Experts of a small language model: width 192, 96 experts in each of 7 layers.
Below are experts of layer 3 (counted from 0) of a mixture-of-experts language model. Rows are named router (the router's row for the expert) and show model dimensions 0-191. Each number is 500 + 25 x the weight over its row's rms, rounded and kept within 0 to 999. Numbers have three digits each.
Before each expert's rows: a language model's description of what the expert responds to. This comes from a sample of Wikipedia text that the model never trained on.

# expert 62
It responds to: Common first names like Michael, William, Mary, and word pieces in the middle of names and place names, such as ey in Leyton or o in Hugo.
router:463494499526463522510493561551463512441478514513487526489460556530523518514500510494515508514505512480503498528531516499516482532482466517503530521478528479478469507479507518499502472490474474444496537480491541527451446513480512461501496451496478522511529510505544459488509529532511486522535558469485520475519456479499491490496482509541486536534502542496498522527485510484494467501491485511523518535468517492519518487516477513496528518475540522517458496506496482516486546516536532527500493516489456533490516520450500513499505512531508502545528520487492517449538450498495492478

# expert 1
It responds to: Second pieces of capitalized words after a lone initial letter, such as R-olling, S-olic-itor, J-ust-in, plus section words like See, Directed.
router:525488487495468505511505519490507533454468497492489481472490493520498493489494520518497534500520518469497533530497484512503482511520497476516509467471544472462469514498566562483545467523463489516483507493485487510482448483464523457482472478460395527489528523501526477517518510516465510516483540453471508450464482496523518526489496499505524488528484511508493467471550457500499499497510480478532494542488510449501509516531469508511497518482530492512505472513490519536482510523514462531468447506512515501499490499504519527493515559477477489541500514523529539517513504480480536487

# expert 4
It responds to: Frequent adjectives and adjective endings after a, the or an, such as new, same, public, local, international, -ical.
router:490501521521501487477516534469474515438483488483504499474480518503535504512443504459490530513540524533480522517494518515473465532501501540466510488492523456485489462494520519517533475527505504523539470510499538517474525471525527498488475491456463527487478536513518496522501502476510505534533521493513510450488507563508464482466524518470472476481493482496498488502543496479455486513464455498496503497466474480521550546514473500543480474496523515494509438514505489506535511518532476518522482552541469519514500471485464464504494542481497491494507493485490541461505471489546524534

# expert 28
It responds to: Numbers in dates and tables, above all the century half of years after in or a dash, like 18 in 1829, 17 in 1751.
router:501501502499469528498453493542517469500495505456543467496457499554523543535503485513488511532496514501510516504542485504516457466485464536480493482479521479503459534538498564495478498536502473495499540524518502495483500434513501481480483496459500505530520483482500502501487493525483529501501496455514524471495424556495480490475534488559460482491513446531504494500477430469490482524495504485509522509483507453527516546552486529480509481485481503482505519526464477518521515535513535511500502504502499522473509511487481450499495485486502495525496510471528505453524495521497529496

# expert 12
It responds to: Middle word pieces with b, m or nasal clusters right after a first letter, such as ab, amb, ick, ood, ump, as in G-ood, G-ump, P-add-le.
router:466513475521479538483509495475516508464517484497528510446499490501482563475483486459503499518516520483452540519513565522494484525475542512509517489474514501485458461501507555568527464512493456495523527517479532527487480494522518427511501466505504493517544515471528466508517539480487470510455505506507548527482482495489503482502500517522493490501499501514489475518451482458482481537488519487544535526475506499518504521504442521538517513447485498508533484500491537497549516488519530506465492506518522491488511478481504502499485523499473505503506526449457522472513476481517529510

# expert 33
It responds to: Word-ending pieces, chiefly on, also ton, or, an, closing names and words: Devon, serotonin, Yegorov, Jon, Ann.
router:468468492533506512493472486515532473519499536496533480466459485530498505502523524480487503475533489547513509530509523539481487514501536510473527514509510499492477493494539501531514487468479513466492507495451513519492535487498473461484467514511492479495534498506517512537471536517478486526433531488454476456484476515456519520482542513537506490491460486481495499487481476461465501495517491506559481486485447473512541496527491518568527486469463533519480479520463509513509490497506493554500458491485513495494521513490498526506529502515454515545552518474542523490468456507511550486

# expert 44
It responds to: Closing parentheses, quotation marks and brackets, often right after a year, number or title, plus combinations such as ), ". and ]).
router:494493485505478527535470524507518500466508481484500524493472500507535547495505486484513531513458486517460484524540513517499496479492492514495520510493529468486487485554500486485554469496497500475478514572485533511484519488498497497510487497503505515536478474475493471504474532487516484527474513499524485432471475503540442494469506531494483517523467465500538513462482481512460460497506490499507500505494494516487508543514461495542491501479500544518459468521492508518455526511511548524502510476477488567490502440464523519501533528491476454511533539492491532440565499501471495491

# expert 47
It responds to: Capital letters inside acronyms and codes such as BRT, MHC, PET, plus degree, minute and second marks in coordinates.
router:481501486492445527521502471543516524466544528457500505483454530537535530480494487518499547493492500513459517542533514506497492518523477471475543514491503495517471514537519554513542501489465485479484520553494530533507483496453526467492493495483483516522505548500544510485450529487501474517496526471514502487466447547511533488473497504510492477510479486519537483445477471470502490557509492506498532525511490484506524508505474461521509520468493503495484497513436506499499500538511472510466485495499541488479526509471512498464515564491509475536534506460504528532516497491469503508

# expert 3
It responds to: Tokens in census-style demographics sections: percent signs, periods, population, median and age words, section headers, as in 33.0% of, population of.
router:481453514536505492529481492513513521507541478465516511533504479483499515449519521495510479494532551489504501508525546515493470497525498528504530490489470430477452458476499527476543512540523502460529519538513523491519451453509451501501491489531457490540493528502552515522462521489493467508516524486522506505510512535522465531477529512523478480479494502474506513513536494493508463492469500513508525497506500486500559552528470517464506517479524528559515516489498464512510485520540497515489485501493480491481562514466538502467506498487491476480513490479575505525496483508497510499

# expert 16
It responds to: Word-final pieces, chiefly th/rd in ordinals like 10th, plus endings of names and Arabic or Asian place names, e.g. Abidjan, Guangzhou.
router:475525464545509544519474482503523465509520553515500503482490484574539542474504486491513494518476536464482504511534492497463515509493493481531491499485563505496486483498525494540524465449499526467471513505542509540464466491524496465501479515527518493528546487470524469552515499508495503545456538499493516466461462493494492520499516531506499542472439485495511477530504480495491514570486470492526541533473490495528510508518501536523511460455530511544491521527519508514492481510489501528502490497502518504482500516482533471489510477522496498488532490451516534515489488483487527515

# expert 21
It responds to: Lone capital letters, Roman numerals and short abbreviations or number starts in names, tables and codes: Grade I, SR 46, Provisional IRA.
router:502479518485485509479496517522499501474501553462506474536475504533540537537469480475487500499510536526496550553541475519473475502495504544480493439479494471471495550572506516511509499517501506488517536538493524521459492456502515492476490470466514498515469520501539536532470526535533490511514521511525508489514498551510468508483533514476488487537516467520524476489488481471491470514480484436495496493485501496516516519520493537536466496502505485515497491513481474499464520557483526522485492505451499538485494510478520504515482495544504498514500519436553554517531493490507480522

# expert 48
It responds to: Inner syllables of Latinate words, often before -ation or -ing suffixes, e.g. decl-ar-ation, adj-ust-ments, excell-ent, intert-it-les, cur-ator.
router:530484484482462517499513502539485474444514518477492498530466558501507527480514558468550540492495517505497485504485520535458446485468519497532514481467527510487464517474494518557480485515476473474498477506525511508473477486510501445483483456497505521504475518546507496499490527513464463492523523500556507486514481527450490528486512513516500526464508476505518507510495496497451475494489493478559475495423506475503499510499471475517481494485481535535490476514506502500485501491534527513495515501498485515420484461491490482439538514518510454510529517503506478493507471516497524479

# expert 51
It responds to: Competition and outcome words in sports and election reports: win, season, election, votes, league, match, touchdown, standings.
router:476502513476479503491456500484460464486514519516546538528504498500481522526476523476512494521488546497480537484529533553476458500435486572539514538475480476482493533534505495533513476491501456503514502535555522503495504464468514489485494462438488536497510485511503452502472518507482500489500507527507512490447507523499507511522492523481438488484482464503517480542523487491498486496497483486525537500486496443515550554527484517522482503483500476552525482511526513532491516527514529495477508526502474514473495479474525479517528527538482494477501496505515516511495471458518532534

# expert 26
It responds to: Numbers, ordinals and quantifying adjectives after the, a or and, such as first, two, other, all, more, late, following.
router:503504474528504536486473480494495502493503497490527465494489511524517509518460501442533507497532540485465518531521465536482466524463483531493483500512485470508457467507550499501520504488502504536566493512509507502479505480468493496483437513482474491479533539496511510538477500468493531556559518473498522457495507502495505525447510516503476529491468502525538508504524446516458483511470453471492510504493499467524545501492448527547485513468486518510491458544474495497542490498508480503525469490505486496500536507491490479507494518494460533481499533450473493475513473450495500541

# expert 40
It responds to: Periods, colons and semicolons that close sentences or list items, often before a line break, plus clause joiners like but, where.
router:491496492527523509503454504506492518463539518481507464497491494507538541516482479487495537500525495582464528527519487504450479485503486514475516518492513495511502500538498528534492492480490480482469535519500516510493474479470503499470502476500521488549513496534493517483470538498538511495530483469516516484505452495471478557485530519508514516490482468480554506456488420516452450515472500493518541475464475470497507521555484504556484500504465502555496505568492479514523515485575486521502482541478486536481481504496493515497485511502511505506496488505491510518515475490532484513

# expert 31
It responds to: Digit groups inside longer numbers such as years, coordinates, ISBNs, money amounts and model codes, like 000, 00, 78, 1983.
router:452463516486473508506483492525492457508496539465507482503460498537559547508557514501491509503507516521485507489521550498480473539486505509559472494459508486464477496547468509505533480496496487471499501526502523493487499473538510472495494449481489511504514574486530516536467520478537485544494519502480547499481479570493505494529496491510508478509468491484548461499489475486500520505510454494532487531499490462529495510551478478533509523450479504506466478515463507519502482555484520506491494489480525497518516505486495467502509565507502453488512537494509492501502473478494488535

# expert 53
It responds to: Four-digit years, mostly 2007 to 2022, in dates, ranges and citations, plus States and York in United States and New York.
router:474485530544487493466469500521498474508526487501507462521423507542523554482494486483484484548542540532491481517491510524478486531484503462514545525484534452464484510543523502507514470476467448515484520518506522488495550463479522486506443506514512513486535514519522520508479520470528511536483520460473515497479488520519460501527531505505497492514463481466517447512487467506524484508473481528500487511482512488535490544547458517495524520463508513561495481481511516512477506518494520516482484520506487534481477535466517504506520523512493508504552488506535522512541503489543494526

# expert 38
It responds to: Final nouns of organization names and group nouns, such as University, Council, Foundation, Authority, Army, government, students, plus suffixes like -ers, -ics.
router:488429525532503496517479507499479509429494519474526509492472480524508495480469508486488501530499520492456534519525528521484487501509494529502484460485505496502501530567530525509515473504509468539523502552448533509507532449477521493473468495502504530516477490522493500502465532531480503505499513492476501484498473541494499485467510526492443494550483465506538466506498481465452474549477479482511515488468482489526525542544472509524450504492476502493499507481509472504500536580502505537472458488533499517503489505456492505484533497540496524499522476502537536509524511501489501517

# expert 39
It responds to: Pieces of Spanish, Portuguese, Catalan and Italian names and words, like José, Carlos, Pérez, Catalunya, Juan, plus other foreign-name fragments.
router:445446548503471530479468505495504496500467553505531488518468527503517518496525523473540496516501501512501493509526515510485479527461504515544535551479479488472499535522536492496509503519451489486471483474496545555461438451519500478483490522480494531493480512536484470549494511533483525498550534519511501499511490526464454489493499536518494487526468513509545498523528493497496484494457455492492515522468534515551490527533499524499500516517491494500536483518495492560489524509552512532486483510465486549474511467482497505512483458532514497498486526513499501500491493500468497543

# expert 24
It responds to: Spaced en and em dashes in credit lists, plus consonant-led inner pieces in rare or foreign words, e.g. omn-ib-us, mass-ac-re, Cyrillic text.
router:494481479525497488500438506523455491472496508493548506521497509497529512508496476507511469459526516506496510499526555537445491521477430521440507451472523515479500539549497517518519494528491476491525532509476505532482498493503520486491448461492516521560482523546533497499501527463505508509465517420525492479492446534504463500475512521505494534510496483505512484460510460528456513500476477502491525525500491497508504520549493553525468488493489489481459498505456515525505488524514492517485488523514505522510530488487478525474481501508454494507486477450495523528466510503494506519

# expert 10
It responds to: Line breaks ending list items and table rows, plus opening quotation marks before song or article titles, e.g. "Dumb Enough".
router:481506505532438508517479534503509528496462529504483501500497516477487559536478538470493535513494492506495519526505500525487416475478479537475536517501486507443489459507492505498505509501469490499483462483490496519484502475529478487486470486517444527559486514463523501493502526481532469522478506492550486479482503499496528484488554495556468523494509413509494501524492490503511494533491476490541516518487527488525491536543471476502495540490543510535498492531511502523480525516512507502506495511457487513480504497483513504481486566552468516509501498475515551517483514488500487542

# expert 35
It responds to: Word-final pieces of foreign names and places, such as ić, chen, rich or land, plus up and geographic words like River, Valley, Creek.
router:501476488535504504489496516543539485511468525505520529469471427536513508508515507480553522501505529468500509526496506513481500526454519465520516513490498443499508459542539530522558492524482493461470559532487485552481505477510480475501509497500487455506474511486518464549498524558508472548505502477499508490472476509523457487507513527521506504525480490514503482499511479509478494502461451454543514487503506507561531548542482473535491494487489501530488461514474555521496496510514495538482478479487520525479506501486511515534479490524507502483519497491511543496486516489474544497

# expert 55
It responds to: Common first names starting a person's name in tables, credits and lists, such as John, George, William, David, Diego.
router:472457479500502489511483504509527482498515540491529516465477526505510505554511482461509467497531476518447524487534480503509444525466478495495548502466536466467486524504539559505519458523499498435491516493514513515465495481485547476478471481486462519515549537494507480497484517498543526512531492498481521481518492505523477540486499511524521477501497452477465490493502457464483467536467474465501474519483479467480497522504473508501457512494481507527449486495503493523491521517494537501468505440518473540495508505462488532484486537496494516489514496485517515536540502454538466503

# expert 22
It responds to: Common nouns after a, his or was, such as order, film, medal, captain, loan, plus mid-word pieces like ser-um, she-at-hed.
router:498480510478491532475486501523531535450499556475477501527486464512499492536478558448534507522535536524485539519494465517509486514531488483500502474493517470471488473525513511525533462522461480514483493479496511525509460490530493474469497517497485518491489513527477445500485494528453475521524516518489502504449480535457476509478459523492508487538522527515544478520546467511484493513503470461507524462482516478534501537526488513500516528499543570538494512521511476543486492479545495532459472511464471547456494480501501522489496503522488510525503518527514509532507506490500531513

# expert 0
It responds to: Suffix pieces that make adjectives or nationality words, like -ic, -ical, -ian, -ous, plus whole words such as American, Catholic, Christian; common in taxonomy lists.
router:477460508494491523510465508522512522516464505507501529513493517511519503518513468503503499475521515489471530535492486505444508564463518483484518500483518493508505456504515521500515500502506485469510483505501483531475481499515536491496480516506495490493520478532531503552501516538482506513488538459514533429486475563479463535478532508510430552486502463484518433520507471518514465517467470495497510487476512519557527540519504506482482478521501517493520508534489500528520479549528492530495493517517479575525572499501495487478493503484472471504482510461522520490526474460492529493

# expert 63
It responds to: Field names and colons in infobox or list entries: Location, Date of birth, Genus, Species, Coordinates, Opened, Preceded by.
router:461482474555476514481481498523498509524489498524531509504469506461542527522503520443495498498496509503481549525512491531513495547510507520510492503468502456501468509528497527504537540558497494510494455561464500501485511478541497479437450509461469527496520497497479490481485528509499423507515544453525518458469496503500492502482489498517481504476503515467480487491497485508501497538509483458533500506453500525560532535518502447477500478505523494499460505488505461514542559530510525522472479490522487521518507507463505499482484513498472462497520500496528512527476530489479512494

# expert 32
It responds to: Slashes, N/E/W letters and digits in geographic coordinates, plus unit abbreviations like km, ft, sq mi and decimal digits in data.
router:453483477524483522492480520516465520520518510487529485474480479473580521512560522497506570502561508490490534529492496515450493503502524513516499480459511517488459493510488513509524486522481493493506490512500506506455462464546473488473496435502463510533546554524539513495471528497530500502504535486503511494510474499519484496495487508515485497524482501493522515529480450514491485508503484455482518527501478481494490527535479448518494480527506494519433528490508457508523534494540500507493463499464520493511558500459517496506477491480513477492533549467494508472497506448502492516

# expert 34
It responds to: Middle pieces of longer words and names, often after Re, Ad or Le, such as arri, vis, ro in Approximately, ley in Presley.
router:499503532466482507533485480507504530503491495503511484499470520539506514518489536513534521477476515533449524522519523519517478495469516532561485507449470474453467516484519509528485477532457499483500468462534535531484465479474447453456510480488488501496481546506477480534472532511488500511544533532550485463506506531500513529495488501508507513502442518509517500471511489495491483508502475511488489496473535492511489529525479466511517472495517500485499466531474495516449506533538496534492479550473476498447507460480528521519542510526471502542465531526539502517545504480519510506

# expert 42
It responds to: Second pieces of compound words and names, such as -man, -town, -wide, -way, -en, -son, e.g. Sand-man, motor-way, nation-wide, Gold-en.
router:458500486511504518484485504503456492507478503511541528485490480502537484497454510482490497480509515508495516515541508565476483519480495585501529485463518492482496490497520490531487478502505462520463499492472515560469503501483491465478463475514483477502479492533497526526501532519525498480480522485435503460486477524467465530462500502521487520467487476495512489469478477516470496507494488516538515482466511493512532515522458539491514524469489579522477498531484438527488541513544474553479462470524513521499515505491491509520517500523488541567524487516526506507500503525533510509

# expert 25
It responds to: Short inner pieces of personal names after an initial capital, such as H-itch-cock, J-im-my, H-en-ry, plus He/She pronouns.
router:486499448489468534526491501500543485502525496516533493439461505547496558495518473498493491519515534488494548519507507509515479515514488498500564499486500506436456470497523539516496495485522480477489528480502480507491509493511492451494490494493500511576542520484511515522474516471487454485455514491501505493488472477548509500515501523529486472494490483509480488461492492445504454512473486452565521527484482498500507501524445500524502484472502500513518476500496537510491543500498482530481495489525513495491533528463496492507470521498433518489507522496505524474551511440530531482

# expert 17
It responds to: Capitalised nouns that complete multiword names, such as Road, Street, World War, Air Force, Vice President or Best Actor.
router:479446512517512492484488523526501449492518526463510520478494518515527508508500471499508520476500520500449515517497540500478485533492496476464495479485553479507497513553511518515520511506478461472501533507488486477501490455494531481458471486483467509521489550494560454508491517531527494548532506457513543459518487538556496481496474519495473504541493516478496451513523494499426486487478465492509491494470481452529524510530494493561498512486478526513471482514519516507492497550510519519451466506467491536485484491466484494470508560530510534509479487493526518523513512493496510484

# expert 11
It responds to: Prepositions like from, of, by, in and capitalised organisation words like National, American or Southern, mostly in biographies of careers and memberships.
router:518501483520491561499499499488552520457482512463509464503521535488503497495495464493540521530509496508453540479509529532485472478479463528468530482463479459501476477486486548535502483474468464493480467488478534499485497440500519489456442516519514504487506497510510477496475505488446510545521530504452499471507496537521513491519532531487493462522458512477508467512485483462506522503490483510495498513424507470519518545530478476475477477483506511514480481502466488533539513498534515535476453498494496515480501481459485494518507510504452487505506498488545563483496493494529486511

# expert 27
It responds to: Middle pieces of words split into subwords, often after prefixes like un, re, Pr: remin-is-ced, un-iqu-ely, Sup-ply, Cen-oz-oic.
router:546545454469480532534489486505490481472503539438489527536482517501536548498476495502518498511519524521502522496475495526485480507471524493504520447491540492449477493514521512513478507526516488496480459477515493525441489493511500442466460459475515519550486473513500530512487506466524470479533518524504518475493501536466481524516492510511473485493475457537574507471492506504471496482455497509478527483474498519503497518516459478484479500485487585507462491500493506511465512498528505557479492519507474496502515470480517475470506495498445481484485504515466476514524490496514539492

# expert 5
It responds to: Byte pieces of non-Latin scripts such as Chinese, Japanese kana, Cyrillic, Thai, Bengali and Arabic, mostly in native-name glosses like 韩正 or 株式.
router:491489506517439539542479494513523448480502544490582530477479485532507524528528502506541498511516485526509491523500466510464481493479504494521563489490493494468470468526549551515504503505517462478449511535501479470469465458506522472485456504480482542542503505501558520491524511486485521496502498476506498444503468539480494480499516505523501504524506502510512480482529475502467478519525467497501512517483490510520500503532471498521499490499515504536533490517453479516471493514521475530485496484503514514492547538506477481478479520478507533540559500444523504527504496492553527492

# expert 45
It responds to: Abstract nouns and noun endings after his, a, to, such as service, life, role, influence, inspiration, personality, content.
router:498535495492520493486503493498497482472509486484487513528490473506532497518473528471497529489522574509467532532477532504489477473521502516504527467478494479500500491555543543517531501507498472507484468542498521520503504470472500494475500452479475491516469535495475484519485522514526457514490494490464533501485448515495476502498544525487498517494530463497537448453530478488453467526490479468520516467459466440542569530547428472509474490477511531511477501484514515534482497533484514521489516500507508537470490471469526470491524519518504524481492467517504528502506482494499497471

# expert 59
It responds to: Capitalised opening pieces of surnames and proper names split into parts, such as Hum in Humphreys, Peters in Petersburg, Gas in Gasque.
router:482436508550522498502467570504501465491512509483534467485476493523533475508497455485500472464500498514446518510531485509480482551482498505518535451478489477457503526499534521518516467535467508442517538480450516509496520484496553457487504480520464490540515479507531488525477551525521492524493514474509518499489489497553454480479488553516484497521517456498495467498514485506472485528459488446496507493485455509518526530508511495527481476503503519483495500524489469514519525520505491515476486489492488521498537521485530503487491528530480528488490488467531556520496517487500530538

# expert 58
It responds to: The piece al and similar short syllables inside words and names, especially after D, c or R, as in Andalusian, Regimental, escalated.
router:508447495516425514502483568469519517513465480444504502509467524517512519464513468508513491510538522510508520525503521505489469487525532521476466537478508478445442511487531534522500491501518524475497478486532503476466483507519518472495508481491514487519545497510482502540497534506506462512550535470524497473480478510517534494490486495496494544491515453492503487485491510520475488511472487487491518542471502493508528516504475466534496446468547498517514500482486508505515536552546505517460495524542521509488518477481497480498515533517494451518520499518515506429521504472553527493

# expert 57
It responds to: Single capital letters beginning a proper name split into pieces, as in W-inship, P-icante, R-iemannian, B-inx.
router:499494493505513548490498515495532482521508556500486469477494477519488500508500490518526517511506510523443517517538479534512465471511486498467582477446517522429469539497473495478501509504494497522495491528507465507470489450510511485465507491478498486510517486510545505513505524498492554511528533479501517506496468519497514520505486530534477465495507467468562432496492510500503486519511526455503543470467506507519513551509487518496481533480505536539488495490441503539541550523486513504506491470490513505492533513467549516485523500527476531497477483492536502516498529502546502530